Weights of a small mixture-of-experts language model, trained from scratch on English Wikipedia: a sigmoid router.
Below are experts of layer 10 (counted from 0) of a mixture-of-experts language model. Rows are named router (the router's row for the expert), gate (a neuron's input weights, with its number), up (a neuron's input weights, with its number), down (a neuron's output weights, with its number) and show model dimensions 0-127. Each number is 128 + 24 x the weight over its row's rms, rounded and kept within 0 to 255. Numbers have three digits each.
Before each expert's rows: "raises" lists some tokens whose logits its average output raises strongly, later layers aside. This comes from a sample of Wikipedia text that the model never trained on.

# expert 0
raises: "\n", " to", " |", " (", " in", ";"
router:108129134135158126129144133149123153109091121182122087132118158139148150150092145141130123129150117106104127105125083090141124139133093145148128115110108182117126128121132139124100134144068087105113092148155131108107139140119154135137144110102141144164151139214117119134129143151143070132133118125129138145077155141139099150175119135152107151209124167121109111149127129089164148148113
gate0:157114151149136143130133151163121180144116142106092090129132159103133148128165105129170106117125092112170136101106074113139143087170137111102132121104147156126149156125110126162084167108132118125123105163104173140109127171110119152148168155140113110123141166142135121127179152115154113137113135134149085066111126178143115143117138116106131152137103114113115115122142127141115095131145
up0:171108143147168144140132130122128164150097185107116104127135201098156131127135089096182093090124124127163141133138091125147122089164113079102154121166157126122132151103109113108104124108144105131125127122118138158124118161121124157124162151126127099118154142158132102116184132143127105140128121127156112076109123161150132134109109145127132138125126129098080114085165114149118107139134
down0:112191152125149128111115118097164112100134079141088164134124156125098071139104076122149062154178155148147122125089115111091139137109096098101120137106180172135114104157099134113141181089158090139159136115099129131160092130127160110174132127144116137120133134113156131105131120134107082099086130121119127157126102105154173129132146131118112122156138092131112101127144126114103096142124
gate1:093167093181090128085141094116099115102102149106152116130150104080124115142117131094173119058121106143178127097139090175121121097142144117139098128097141125102118125133115138115115158129150065149166144122135123110124124156091141118167138130121142106108119115114132128103087099099133136155146150086120175128099154140128093098136152137173141132130161108136123127111110099148117097098105
up1:071169097139121146094162102106138134055084124100102109106154147096128113150125139132146123091096108121151124125107125161140085131120165101127100083104118139148101084110111093093092126105130086085152123129110112084137139148101131120156143116119129102133114114131150135112120084100141124155116154134144137168107078151137107110153133123125154116144124116128168122119087146151113119138150
down1:134116132134167099168123089103128148110121128107166102109130144105144125141125157165121135163112134180107123132130118154100097143119151106157121158113124130122123116129157124132113193132134160148126140152123113157120093104154123132131162097182088095124134138181100139127128120119135132104130097074143128138113087161141145117122044100120107162137110140163146165108116126191112119135142
gate2:123118115103162145127114152113138156130096141097136157148151133141117149143135098108093094126113125104122135106093147183111102132113103154156092133071146135143115134160123198109104089119088141104145196153113147089127153091126096148120171126134123142129114156146117133132105099116087135139102172087135146110116125134123136100123110116134126112153148136112164120155134182058150112125127
up2:132100115110166126095109154122138126147115108090119176132131135146110117142097087143100149109122121152112141148065128133122101123102128147131115170086124135140121131133097171130131135161111133104127176137120155077120137106149089149142163107139114154117120153163106128124102078117114141139138185118130172085126096131154141100134101111171121114156144138087146138137129169058124102141088
down2:167104137135120127123106144095160138102131170106123125145165125114169155144143135137091132127130114141125102119137151118100134157153130139107105145122159148100110112145162147120137133112103165117171098109099161107099114150134101132151104089144116103118134092121130154172141131112098126082101133165130138112138151103150161114174137112159130117133114112121130093114127124119146124153122
gate3:146139109111108154130154158133123112127132157150119131103124122144087123141116172142147130057159128157145155120124121102116124170159134174138166135132140156133055125109065143148153138146112116121173142134139143096105130128099124122099117175126124136124126135164161135148098176141095128153097133090133147138104106096127106102120160089122130107147163162157144152125107138123115120136120
up3:129141134109126157138156144143116133132094110140123160100161136145089097162083166123123121095165123158150075141104084128113121129134108150132150121130127136122130092146091122141155121143083136095153130156096150095090125090127123145112118171127153139104131142163169121099102113151104148139077150123169159106139128096153126117143143132118153111158161118134079156119152171174111138123156
down3:144134142166136116069167124139106111145104169155129135117077136158098126121140158140101105108146147174079123111127152125140134123128097104130095110128158091154092111127103084161161148102139150118108109144111149161119168129119138100130098141116094104131097132120184141153159155176139112092125108105134092076065119129113134097129165146105135159147154127147141140142158097134101110139093
gate4:117152138132139096147155128144116114128148117101118073122105093135127131096150164139139124089144138104169129136181121115136095103088108094150110123126120116089150100144153132137117154168139104144112087177145120130123136140105136146109109107158102126139152136116131113105146135149115114122122125114121113113193101080138102108071119147120170101153140121113127126145136094151149096117122
up4:123136155149150117141153152138105100115118151095142062125155121130144131101087121183104142114125121102156149120177135137131101091085097117123094099126137134100148119160157139115149137155149125184111074180117127120146114131115112125149127128195087118136132119119147102111149145132119131101105158117107145083135101094138106129097090117135174132122116146138124141131120103148183120123114
down4:104148156108157153154117103156117111081126148122175152105091124116153117098124132174172127136118124141163126168144135175143106187136151113134157148153144072161123136137122141093145115097160140130131107135110143142165129116137106131145149122134122150123159148122169129134111122115149100140143098116107179210134132147148126138130137107143180134105107123112079142122093147156128125125128
gate5:132123174120148097118135117123092099111119162130093121137109170130180153097116131143185146127172143100108103112144089140118149112144096123118183150133127137130150132212106114078116134097102134132145142129123122089141105094113086106105137105108132146088091144090120152145136114141127157120156149148154137115138130161128080137106121149129136120137127123151132109121142148133127141127139
up5:148157181121136083122137101124096081081133159139100109109133173166158127110128113143135121147209138103117102131142093150107136152141120146126177138149154119131149091169126111119098135142053163119117128145127143063123105093120084100090128115085114151120119142099095151117134113177150122152126138142124095100114158132097079107116142144142132114135137113156130148097124131110128139152112
down5:114146133128145089145096092147134119087111103154122116154081104143103130140141151118133109136163206149101147114131081113135108115098176074119184152159104148117086114115117145133126101122142142121106134115111130118132154176156132127120145080137140118122143166147105132120105111110119119131138138118111149125094149098140135116189144116120110122114133114088115112102132131095133132124110
gate6:135136138151163127148114151131106128092166106111149145108132097125134130139130131119111142117151120089153119171109100131172157169110114129129079123157162098086100152084129145149115114106128108146115091135121111117125108178152124140131136187101126105130126115161110192099156094141117094123098127123112161152111108081115105145175122118134122141170161102130146115110135126114174133119131
up6:176171107095115143148150144124090111128104104150126147095125137140153159111098149092116119130128148103149140095094162088174143097144089126121126131118121093128118152122106133133128101098113111175150101185130129155122109118132117117158120090104166121136083136151128112144127111103132169144167089142156129139116104134134121097132106164111146129172124177112137113188140151114095172101108
down6:158118121161178153121135153109159134109107102156118138130114120139139136108078138085167112124129144140107147154116127164144143112140136135128113098145098134112125146122111102053129178131143068133127116104134165165106077157119096111093127150108103076114130112131141113089082135127152109134142102104125120133149156110146130119126068124170126168124137124113105129152132147124145130086106
gate7:105156108103145173114126073103081116128112132104144102135136141137141114167102162143129113114101110081133160132147169113125141104109135138135130099104093114092107090150123153135104107143132121088125138133078110155120141153117149143126127094097077100112122103174141163160118108140114158127136090138123113070145142151113108110161137102142147136153129154119123168164130113159116166096157
up7:104123143113128149150168133086140147096119113180142107135096174127116116160071192111124133115136125091112181115110133116141153123115166125157170185132149145081127119142133144141098104128116120085181129098147139138154108109151127139080144108126113092134101118156082163157131118113106136140133102122131144105130171125137139110123148134143098135145110097121139132159146144141110157153167
down7:086088132112118142178159103144097104152101105115128143100079119095100132122125154121136164135118106120117135119118149104118136129116143089140158088104157110140127121166136134113142181141146150109149147085126140118151140144166160141171119153137140079081127131106136135122145127131090165117115125152088134142129108112127098147100084165150075101144123108121157124111113116140141150110144
gate8:119114163097168123134105124133110114133146135165123122126120131138135111107134143123149101122095127140137140118138145097147100130135149146121140119114084119134193122113143105148102164137112115140145129170093089133101165079115153144118093100150123155132158121090100187099153122143118105077134119152121167159097152119132098128174117156108147119172097128089155121134161148105077122143133
up8:113130159135116145154115133139098103109150140142126137124111153146120122134106161107158109126064126128150137108125128110130132129160128134096144142140111098115193155112135115121109160125144138119152141173122109125119149077129172148119117121129166176110144122103106187105152160122117102081147125133120177169116138107124102138141103146084144144167115130135136083139165163110067119138142
down8:139092142159092161118118110109156103076155186176098170101135136183141083142095113146141099127124125109117104157164134116169120144145123138064115130138130095129128113113123142126140134155105185102157120129121127113117118142121122108142144146123136147081157081128102138157171104137149122123144123141118132141133107093133110074121100162135147108112133165112134189135158135140095117107114
gate9:126129140136156152149100096173147158147124133116102120122125151138104165135119100117112139161149137110120120126137149137118100105141088121169109157096182084142188125167148159107139114136130146148136124137131140123122137130137163107133115105138121163148152121152105123170130163122138104121115131157189115109105135103142108155103148147173168112137099125140091136099084121123146101132159
up9:147162128164144160136101128137160153146133147091133125110121137132142117125140186129156141139122121087106120118126058162121098077083138099148141193117155145112147103128134144095056131104128144126112138156134134148126154085124117167126145110162138153146142099123121147167118153093186148121127091148135129135127146124118097145114138169142154092127113133127140145132071068111109103114113
down9:096129137183128130130114132126146089133119140117135146142124143173095130109104131161133167125129132125194071134133157100121105132152119113174110152126142111098176142155110124132142107147148128123126112133141109138109137145173125143110112088113074090148077174115123098147132132165143119154120078144121120148112142137118124148130166137125176149131148127134156096132111105167157173103143
gate10:137142130111139144102120116135144090105119119130134157146131119139102158125085127088085169133130118130125123158121135118160121164147124133113150120140124110103090124149104150103128157167111113132127141147142111114139153159119112171106168100155099103132149146155137159148144137111102075136123103122096106090124137096146146128109101137117170140123093123130111130170131132122122138125107
up10:110123111109105101127105124142144101094130106120138118125152105141077163145093118113101123150131131124119117147106101132151112166148137132105155125156141091119119145131115159118115135161136127155126114149127105091158139146124093111092192065139130112126149156169130137131108137115110093143105135143105094115106117070133113107079105121109160140095067153141122113179123096107131121151095
down10:140140155142164127098127079145120159166104157169173163067147093138145140140116123164105114145176101117084171131131113143117121126138132212110138121160088088132115183138125062116098130126137167169144159112145136140157145180151094142113142134153158091113155162160110129105098112117123136112129154101108106130141125163136077134139152146142125104119160198139113155106092126141162113160139
gate11:112101135131161157134129150136112091144096139154148132118137141128128148124069109113178075146116149110089144113135169092118177112144125130090120112161131099151116170158118141133129145127138131118137099095142141150078069142169139145119115116161150133156150091125110104198114116128150099139148147138111104137082146094132113133127100132075120109159111125120100129112117162137133140085143
up11:125104155125137112131151134151138086127122127151084140102122127116119173122068125139174121116099110125110142098137152068109133103137114128093140078145121125132144130139121157138101152124173134119134121109140157140074088164174155155096137127102131113138124110148082115163129092112166098141127138142138100136082114088099131146107111121097104126147142164113102145129132185124115127114143
down11:153139095112114128110103145128089147172123154176099116083139063118157105143132138131140155140186109125143096131102119126112150088116115162174133159107146129061128133149159131082165100122100113165100141128059109089147101114173118169183137108148122149145130170138129100080135150151105098117088075091112097163143110102123119143100100164046143123144130102097137126153122122126190119141119
gate12:152123145149147129142137168071135125154127140121084132118151143158099133102135130118130157147107122153192148129132127145095115128131135116123123113118119113128099170143116103140154130127119083086113128115101143104141119145141139100143130147104146131147135144157107200137140086163108074113140144159162125159139168154127128169140103104107124142172163126105166104143134107150098129125143
up12:137120125144119149158140117099150133127124078131122062100131155132145158175115128126114134141127122149090088109095157126126111159103136188153156143091134141124136157094150156160122178124101171154179122102146127129124106158140084139119154111122143105108131107121123102114126137095167148131131140119136120149111141118120141124124176111137108127132148160117117143071172133132129112140129
down12:137128108112098114129117140092113128074149137102145106160128078113102125155143161120141127148130142099113118137095150167128156139073104137122121129113143079159127119160094142159099122167084101165107118120119118155135144117122113178096101090105111155117070100137121149125137111127119160160125170095132092108179099120067138108162145106099117108143076150104090117140105140083108138086165
gate13:111118147095103136143116134137123093108136145131138102154119147086111101100098196151112116177119128111089100116133075103159140113078130163148103153179137127145115127122091100109113155139165102109118092130140103143146138150127130094132149145121147137116129120145120116153125151138105138118123133083098132136100115148117125202119154129160154145167128117151128139112123149147129142082152
up13:122122130106134136142137159108120097113120166167150142145156174086149085076103171155124115153129091111099121125141111117144138133091165162141107124165123181136121125127108095095100136119156138104132102098125091132118104132096110102099129150131134139124124135178108097143149122166093175139113121112123122139111062108106150139112149131148163153182107135120144126138112164165128132093119
down13:129147149113123130116122151093075154144128137075139122134069126116115126177127154140132149120144124083097130126155168126102136117143102104170105134117152133092135125075138141124114130120119093126139141129135150112144128106150138121115143141134099117162152145096131116109063140133156138090099130165111101162132129156090162144180182103130151130107105077125144114139107127115121141122118
gate14:128136110135067126121110147123082124116175099145150119149102102121115155103098176116106094133119133108088182147090117071148180149105147117139158116143118149128126097123124148110149088058118144128121106184168137108134162146111094111130117083074127134152149162134104185149086141170105112142098129105093112110128130134128136123132172156107134110173160104113164120142133096143125135095109
up14:143125093120073134101113145103099099108153123116137106119107142083132159100106143108104103095132126093111185125083114089142164123126119120137110100122160151128137077136153155122147097079101143119070100169117148120114141150117075127117119080078145123139145127141119200143113159178106097128083115118125150113141114125122136189126197159100119107160158124151150124123139108149122125112120
down14:106129132101144112133092166117140139232112114142121130102105139084137114114114109144131103092184129100113135115140148150106107123142141151137124113130112139107155137137129164090073099133093136119117093117117120082174088156087093131106113129159125106138126118133143115092118148119171137122145145092145129103159129134109101126154104125121120136106129091152153135169148155149112143145167
gate15:110119110130134131125135132102098133137118110135072122131171139153112136195130154104141118106120114124156122127099133122123145101139145189114116086097091102138138121152164112099138128123059129112145153115136103127186123155123135127131124130089090158125157127172119165123117137151089130133141106162136085083092156133144114149099131127163150178189139085130137153141098157142114143106142
up15:093127132145123170117161125107102146118149140106069145106129163150109128189124161101148126124116093127143161111099124149131120120136134154103121106112118126131117127145165100118142140132084137118136154084119109093166099167133148114142143120086102142138179126162097182130141145127117114139104137176145096096097160117150100155114153105195151141157157116139113144142120179127131130097128
down15:135133132084119125155169165147121146139087159137138154079139114165148137209072099112143122128118109170129133086132142164139122127092126160081142136128128085152140146194139102156122129141131140157164120150125141126138101149120143116118199101139121142137114174122143118148149116116127108122124091110112143154133126110144156172116095126093157124086159094140082124110160151114127149139124
gate16:145166125081166095165135110147128152114184118159159144128115105163121160098107111119147158098104114101145135124089090139078148151160129126113132120155136110125116089073134142119179100137112123120113130155093114122098135111160122138103120127123162095111119118133155128088127154138140163107112135120079118187096140118120100127118123152145106131096134112099117121111124197126141129149141
up16:121131137146170122149119069127139147120154087157151150166129169150137135119142125122149111141107100110147134129041141103126112091141134135066154117105093140100102120098137119115171119138150138093120158139112088118097111141124086125084151129136144103139119129130117105085160121152158135134119093091113135141061138124097113123137134150118120120092121137115129116165077158092102099095129
down16:129096102120123170119144124137156118088129092130127166145128117163080154105132135156121098108124118151137117128120127135122125181125153091165096145145138122153091107130132124112133108139139094188162163110093128128164107158159147081114192160119139137147103184133154136131095138101099158142145114143137125135142106129114125094121130115087086156126157093103155158149126115091157111074144
gate17:113163165116111121103121132104123149122116124156139144122148144121138138127074132145183151134150110135134121109123076123103091121136088174129106157122135157114113131069127149090123137119151140118117131089130117133093134120111147128129151125109119152146121068113111082119154103129139129155143136155070116136168123144160125137137143154152152150111138153138141093149140130169167147128106
up17:173128148075183124144111111104080163101135131135128130120165125125128136142102103140117119129117123106119129073108127102136093149114115203092121145151140098164098120141140184131126164125109096135141137154125156104131145135123171095109110108175113135099072107133115111092119144107151142146101160178139149153138132166121119131112154125167157165153146169113146169118102115132100173134159
down17:135170139165144155113134137067149103132141185166139109175174154120122101159125154152104107103138157117133133134134133103121136148110144123143141119107132153104160159121130126129140134123103102129143132167119153084127157109149122126129149120147157137147121113166162082140107119120135172116151108117152120083143102111133119154126086139099142112140128143095119124110083126124135113129120
gate18:164154158159151133118160147184097116133131162094131103153103162177111103110116119139151151139145140122156153090163095121161097135144155145155103102123109127173118125148175162104132126093103156127160120087154120139154120129119135103167087142096092125140146137179107161122125161142133110122124099158151138160134145110075122124095127132095140109139127152114101142121151140089133174138078
up18:159171161147158149135139136165069168112110115111106064116104161158116134109093118148139110160146155142115145117155110095177118118107137148137109125125132127130126116154159155107124127094094118096166130104143128142136122133156129135107121162103109116114148091132158135154116130123140089105070112145200118151146130092104113106115110122106153178151113124120095173158126175088133196127113
down18:141124173151150132129150097135126082191103090104140115134136150184135137139110116126110121107100137118123152077119130150138137142121129099099125130094150137105131152120148152108142133116096142151129128101138106175126125122099153184146102112098088112136068140137139159131138076112133117134122117122119123141159096093102143130141162113168131099118123128155177140118132154134123130137106
gate19:129135122150127085145111129120087104111170078129095097119137147084133145171124151112119102158141132094144109067109071151108137118118129153178091139125104138143145148121092120147123118131108113140147117162107101120108107158134139133148127082104082161092147110179096141154110131085146118145115123107120129113118152127135136151136136118134166082077108093141080160124135144122148126132129
up19:099141127126098138153148128108099083105132099173078119155138184099145124165112159133139079126136114099140115081141093149138128120126125144171099153122109138124130171109092140158128083123080125162154122151107113128088132162114138117124124135098098116092146120159116148157113127093138130103106122121135111112109159123125150135113096119123138091076097111111082170150140153094125161142108
down19:124133156111186134133115128113112126157130152166124098143134145126146126138154116102121102161126133131151112131074126160139144145133085130128143167110093126177114085147081142110139106119173114141168130133114129146134075089165153161120088145104062165122150163153134124124145116130121136123116100163156144108131172123110140144096139129131161111107135113086111161116131142085152139146106
gate20:079099111109121158139058113126142129180134143128116147106130131162088119133129105137140129120158083116133106181123125085124131103154122098157110148170157155156128119171081112143120145119129085107087120147169106124134133113111132163114139103112109110145140141151122128086166159126106084104148146152177120150136084117109107140130106152131121136147128116130132124161111146117144105128125
up20:096110118145111116113086112104146127157145163108102167099125159109124151148133128173147090130178102130113128158113071105147134117136124105153128132163131109150109135141112119117126151157132085146132131156166138126163133134100136194111151104136136123120132146154095126095158166122154117134178125151160142147184090104115131142115152089127079141131140110158109151159151109123111128104140
down20:105109118154159126117122156158162142183118132151124097129126114204126170117159133096101162166117117109136097133093148127169158119155129140158158123105160145120133127114095125088138088095110108146151096118127143087112137144123111160131205155157139143143098086144110116102201112120161102125136137125114145155112178144096132150117108125152104107112110091159149109131118107082117149108144
gate21:161096132123104117130081179146085160110138110152112122113110135144163079126183181102137156099133135119117174160117142117111121124113144105112129107110124146100140180103099069098135154125108099073125114168122155162140172130171149119150108164175163123166108110125102140118099098148137121128123166086108136103167145127146135130128118114100159119149120137082113119127098101106137118171084
up21:148163139131120110120108172114102135102115124146139111115101155114161097139157185068160169058113114119131156136128151121091130148154084101135125116097120134131123146108154119124143150133133092108132076122105158162137172143099102095151117160156130156153137107125091133118115130148107171123137158096096136071162133119095119136103089162129125138154133120096146102127123130123150149170134
down21:102132125148177169089152136125118159176125110125122164084138141138148123153122168137157181094134130098080105136120117096071092125103111137092151098148112153110172114105091136098163126123113104113142107120135122127105130127119107132099148117151136112128133153103169123115136089168094096112114148147126122150130124124134127120135134170124162116154154115150128126118136127104122151134136
gate22:147132158117146126168140153144143130119129165145143181109101145140099096172116120098110115113152111157141125167138085164151079149155126167130134129177130128157089133154169114132082197124102136101145129144177128140112124124169121122156097157076160108142126110121135121114103141131171140130088106127109155144166118128105127158160108101166155136158140149110114111118134123127117121117140
up22:127163142178130119108150120142129160122121112170146183100129124135112125203126156098175107110164143194141120155100096139159098114112089105129138124154111136188113128129150118138089208082120183120124128151157157128098138120141117149141115145118153134143124110147129108138121123099171119131119142145138179119156133090115156161153076136142127165150169122124137117098132073089119102152129
down22:117144133127136185127145092133150152094163141145096156098161135167126147138109081150141143167108118078110124106111163160067135131110132165123153125130126103145142175134115141144193104125116156137119109182160139151137151164125099157109106086122126112138150148170141106111100133152130123116095110124138109127119114123110143127126152123138159154115090147112136126108138151105146155114144
gate23:149112045120135090139184100132131131123115145097092170117119097141174126122106125114153123116163121138128119079131173135149140132094168120142127124151176135148163149147115113121124133135101132184134091149145177106150109112094101121105104148154102141146156110161141115090143151106121132108124147157131151169150140157139096150123145134123091115122140145070167133103116153091077071141157
up23:115108201121105124128135142114117120089126133128087122179106108132115131134108141147131111116106106157091200130125105148130124123166134137099149112085096134101160064127105137141116128114115137139117116119122104106106165129164111115131171144122085168097132162153109152095118070157138129144091110102151125081139081096114131120099155144146121144136143109173081135106117110129162155112142
down23:145117084157098132126138139148117105166115100115110104177120053159064144140147154147141099111106145125148107177082113143126121164073146125106127149129101153133136117170081166161131174168139169117107102130101151141143099129155174156125131130116162163137105118155146132135109147128138142122119119108099126166089155156102141158133127145160140151152139125151090154133127140122171115153168
gate24:106150119138121134105136162146137117098143148145089081121144127175158142112118138148150115142110134096106130138103144147161124136096143136122127145135099144110113121134188110124113154158111125147114144112141112148101142117109144141142132133161124071136140097097086135089062157141083150122093153143110114138159115156141164129170155111164122132176120136110152085094089134135175123133103
up24:110112089132163143130151126141102114108074144120092129119152153145141164130087096126153106110145124095121150150126147148162140135087109118104146162118096140129098127139151141120151135166125151134145152114100153125098159101144162112142140154117109133144095106121088116093145114145100106110078144145085153162127115155144195134127111132139143113156081191104137122131062106140094097129094
down24:120172084144129116133172163145111129115153136149159094143111157154145107118135124110122121153079145164173170191141114142141137126135107124165146133157119133087173113090101134138115185143125109157133099128130120138113143167125113107102128128091116163120085095123116149124089102145152149133128117116116126143141079119126151172122128158114117129094095154142127099124121138133156091164117
gate25:109102137173150115107110099127115110186140139085114121140103160138109075121105110144134130138173158147123161106097111169128148087116076140096142133151125165130148118174130169158135154132116134107147109122136112123115098134091122147094162110118134127071100145079113131174155119131113130119136161100111120148144118131123103146155133138127136115140083130124134155080135164146135110100136
up25:125120119157157142141117094138093117130141114106135115133120134157106101129078139155131112150176120164142151101135122153110120110097091129092136114135140161178150135195130184168141171153107146123135130099117135079117083155061098132140134130136112127104106138102132149144142175136102140114151201113092145125122126144121089162122105182106157129159119114120135155090150151124156134090116
down25:077113122157117102118130116120095135101135119117111135134102139134117125102121142154109075117131140092138149122096054128133148116123135181143113108143119113129132108134112088159131136130113120102108137119138139104110129134092094109162134146155109095085107134119137119142136141112119127150116170183112143109130110187126124112123166108119111146136099155133089070120145118134084132127131
gate26:129129141076148144124127159102120112147120122120129150154140173101074152164123125093092156105088111114155136136116126117157165104097136081122120105119132142166135094140097124106093137087113089143147140099144164117156128160088140137097119096082109110083119099092101089143136138138152102163091148100146174133131147145119128151091142139123123143113110094133109151152148175113121145122114
up26:129138149105126118128138191140085126169104152175148157156159168118089162140143158085140130100108131123146117131087126141153137118139160118091109148113126138133136104143094136128085128094111094138141119159168150085147148176113171144115120142097122129120114089112100154129127163135181119148111164113147130169131145124103105119142130137171096140124107093115094110165125131118183144102114
down26:115112154163125107129112120115129124164124103113139118115119093184150145094075126120099126130088089091119125096070155141169098152140124124128080081111124137126126107106153127131098116135098104116137109127172106111166137126140109116106140105108151081155150094125124156128139143121109126117132107137109131143117160127096139113129136123134095143116123128088138100119127106082155145105177
gate27:132111109115121146134143130171145145103110082119105112145156114142121106099115180130135097183146135138086126060142120123157133147119095111163155113142125149118146130124138095081095100127107090089091169128155155150124164148133080137113154154089142164069129171138057117128121089125116160115130104106178141143092141132110095128155167104151136149165118117133089138119152159143131129162106
up27:128151120116115140126088131107102110158126128093100147140144112138165102122108115130141133102129149135111146137130126095150118140105158160123123110104089153083146155139161092124134127144130175159145110133090135153156132119095082133103143095145127143149140120135095125152110166112071128089104116147099120140154144103147110151140112075175154104123139107145127143159165111098073118110133
down27:122119107113110132121151134155157166097137137136129123140133130182082130132126148098149091145078105132124146147103110094098100121141122084166116160108107105134113121130112095179093151131114113090156129129094151099110146122100112157132124150101092174105106122129091145095179114151134118112149127132121144102140119121106169111158083119098121118118143084128092123136106124132127139174133
gate28:125131132092117127128107132171144116104109125175148138198090097133140074128130087139109172099089112130130115117141107114096118101145172165112141130163153133165110080102138161119149105126096130128154126122138120120132147125140159124149169175136115156094130150139128153131127125135158109133134133135120097137100191085118116086137146118119129081134163153150134141101191085122087121140120
up28:107127104095160123116098110160152113134106107143161165170111092152173099153116066152128146125112102134137104114143106105125109123126150140097161113165169130173140102107132167132144112118085138117140137100150125104113111120128167121121190145118123118058119109134128120134121120146126119119141118147128131160100168093123108070163129125135102095122150160101128146118139107102095146142133
down28:093128161116168123137149160153150105144192106184136145102107111079116180115136140093143147131079096119113161103152100113141099110084127082119127153102147145162102168122106138135135154125116113131116084103147123119165131162108118147126139122161162114149160119111115126142118113133108136116145139126150162104167153089117148138121132084159122116090169145143167169130121152155130101150142
gate29:121099176160133149125064172144112135131130109112118128151073148150137133182088131124113121166135126084124135153079144137129113100109163111114112104127165134113091115128118139160125147095111132162103118170110136124148172129150157175147120117136160098113131141099105145084103136131162140145104148128101128144154108105128104135148132149134136168127146108113163128126132111169118063133094
up29:101126140114125157141067127135155125114137143146115127137121131145149102217101138145159119202147106111125105130089125129147144095098135097123090102122143148114089123138108121131131132145132157130151106178137152130145136099165126154177138094128138117126126102096103174106136114142138135115074116116122130152160061112111144134152112123087164104145136126123145127126142151145126127131080
down29:126144148114127113095111115142153130120114145075154127155192101112145145150128141127140113081119158119163121116119126150159116117111102150148134131137135116114126141079082128177131132126137132126096102117146129128132142175126169123125155127155171124130130131166113168131142157085120140138131083124157174133137141136082136138161141109143115122178146147151093156127126138113127164133147
gate30:159165151132122152096140129145099120147143107147138156077154135077106138174123065148119111104127186170169131122137082102149138083136118136143134137103090143122108152129152145134125083103071118154149146132168111132092132148099157126096157128152126120107128078151174126145116149123121126114155124124122149130123105129145125116166145107179124130134114118102125171115129151155110162126126
up30:158107142079116155116054135104100117119124125155094145121158140126070120128137112165148067108105176170144150131161139115128101082072101100159126120135121120174109128126137105119146128129112121117180128081121085090129116196131160128125165135127147133105111113123155138154086135112111124090114103141106124111127139114130132108165138132169097167143108125137107150111128135148134134099155
down30:138118140098129100159128137130112142093139170119124095138147111116136112134112165151102139112150090145112087155153093131163132116128099143064123139108168135127121174133154118152102127129140097138149119139108108137103120111158135127134130103139178104142109073138120110127138121130133136144097136167125098132140125133116148146118089111141126185116119165106157162138118147136164078116122
gate31:113150102111118156157157137111164112087145135111134124170150103104181125118148107163140080075144166130114128145139111100122099143134139090125130101135135144126160146151152142097145092115093112136104129102119148111176149104087111126142126131145157109104190100113124163081150147111187127099122125157178113104103133127063123129106101130137138138159112139141125146086143116103185097126118
up31:164091138161131128097094121124139116141120130081143090074103140150091073106085145135150185118098114156152143199137125127151150100140122160125139123153120121158102110086112133122127145131121104147117147172155104165127114126078180137125134132116114133135109140169109136124143139154110143153104158138105121161135092109146133119165150096144145091123174151164129124114085143132126133121173
down31:152141144132152120126123138138138114176087103118104163089151110133145110162163178087107122104138116093177147144113115146137124144149144146156177094131104100121107102143104124118116136109132099132147116149143107129051126158108151144136115164081129162147113121139172111121118144117145111134186067129079086119111161159111114121127113161122145147140175105113146110123110138104121115155136
gate32:129101101166123123113146092113118136120116128121122138153076137105151176132097141134139112095112123139058132112123117107130145162113115108087075105124113161176189139130126122127076172139108136147100131145099125161106097127127096122116125144121173141145095139165132151121118115157130128168095152092135129134158122103145165163117154145109114113121100130159154152122140086121169138087109
up32:133108132143110118115195098135096126099131133128126141163106163118126169139109118173174121157141171140083111138132090141121084118152137116128113116148130141165163136125129128121079135108133137140143134134129128146115140135118096147124135117126126118123082099189152116115096134127120140112118177132184166118111177107151177146115138146157133122152104126135129097123148098174163132125129
down32:065146162137100119148108125119179143093117130120124114126108137110094096136171142131157110093150135108110124112173152143100085154149117108133126092143145092127139126130103144108089166131109080101172170119134146115126108125145127125108146131137109137163127109145172127136087119160091143129125159146118103064094078125125112092131130153147110148140120114127156177107146103113119122095135
gate33:127075130139109125108054124141106131147116106123092145167137105155130148129120132135150144126174100069100174147176162132110183123106178156150127112174118118134141128114132127133123127152122144125139155137134108133131127136113137140119134121134146149181109118108139148073154148141107117115079128098095118134135134140155117121153074136118102162169136079152128161113098123121193126074085
up33:135082120158149111137100136140086123122108137139095150137125117136128147128121124119165134115143067078098148106156177133089168113131135157139162140182107151129136126125096109100132129119128159107133167132137131140116120125113192138095113113173135127165105138112158165106146168147092136108091136127127123129137163152154102148124102117105118147141105108124103150116096138104188112092104
down33:155138107071119118166139144140110103184087145113150155159126107140087141119098146059176165089154143130113070155078126136126124154154148076101147142143104154131139135127110105168118101158115132117141129123083123112150163089138159127094131125147153115129101131065141160137148156101105071120121123139099125124122135098098106135114138128144132150083172117125130158132151108125144130130124
gate34:138146176160130144134144149110129130075129164125123134161168142173166175135126095136082113108089128112135145139125124148114120117119194125075109115099077095115141125114114105120151100110100079150106101129184157126119147131085114141130101151149162123135142116113116107148125129122141163141163100176095126123127128141149083130148156153168094144125136079151140164138116112133119157109126
up34:122154123160148131127116132119084135102064160143109154165164144141156158140132100150116050140105113095158136154122115132127121104115153101086103096116122090088138105128114101143116134132112152144128139145166115116114121109116080126081097098168146148150123130120082126133123111146139189115126091112130148144105115103163110129160137136195162115135126093144122104144151115121147137114152
down34:078115110125090138172119136171117124179137157128138125127140148111112145132131138153136133091099160152117184120130147120126106145128174111132132138144088093127147131160166085128135117137124160166148118160141121092117109118150129135127116143105103144130137137122150130119078155142124164138146113118123117125129122116108139165124121149136183139109126119104114133118115148149117130159101
gate35:144108103125120170153130136132135110088172108156175135129104107101111156134103138125146114124119132113119196131126129148129156101124114135124114121210107146141120132112124097135134143108076098120138141182141144143124124163128137130123140120108145181145116165154134076136113154104133177149144125108114194149126145098131151120116116086128123127119117114146148141169119143127114156112126
up35:158113103132156170155131123124083089090152117116130135111133146104148147114109131134134085153116118125081158137140102091162153181148186121180107158160139138124145094100122127131137118114102088118135099145150142160098119146112134164143122115102147127138119126125089141094080093134138158101149156142116187157089149119133153135085109112109095193133169138129150127180150163128115127119091
down35:125141138104138089176170097133098237175094088143124131149120131105127142131115157189126126167135159111127107139144190129108090136138120138120129154101137140110151148132142148162106133113130104151132135109129150106107119133120147149171162157052130139127102137135110144136123150142149139118110099112133154153185126118098122119109146109127120126140135054167149097108111155113144158105129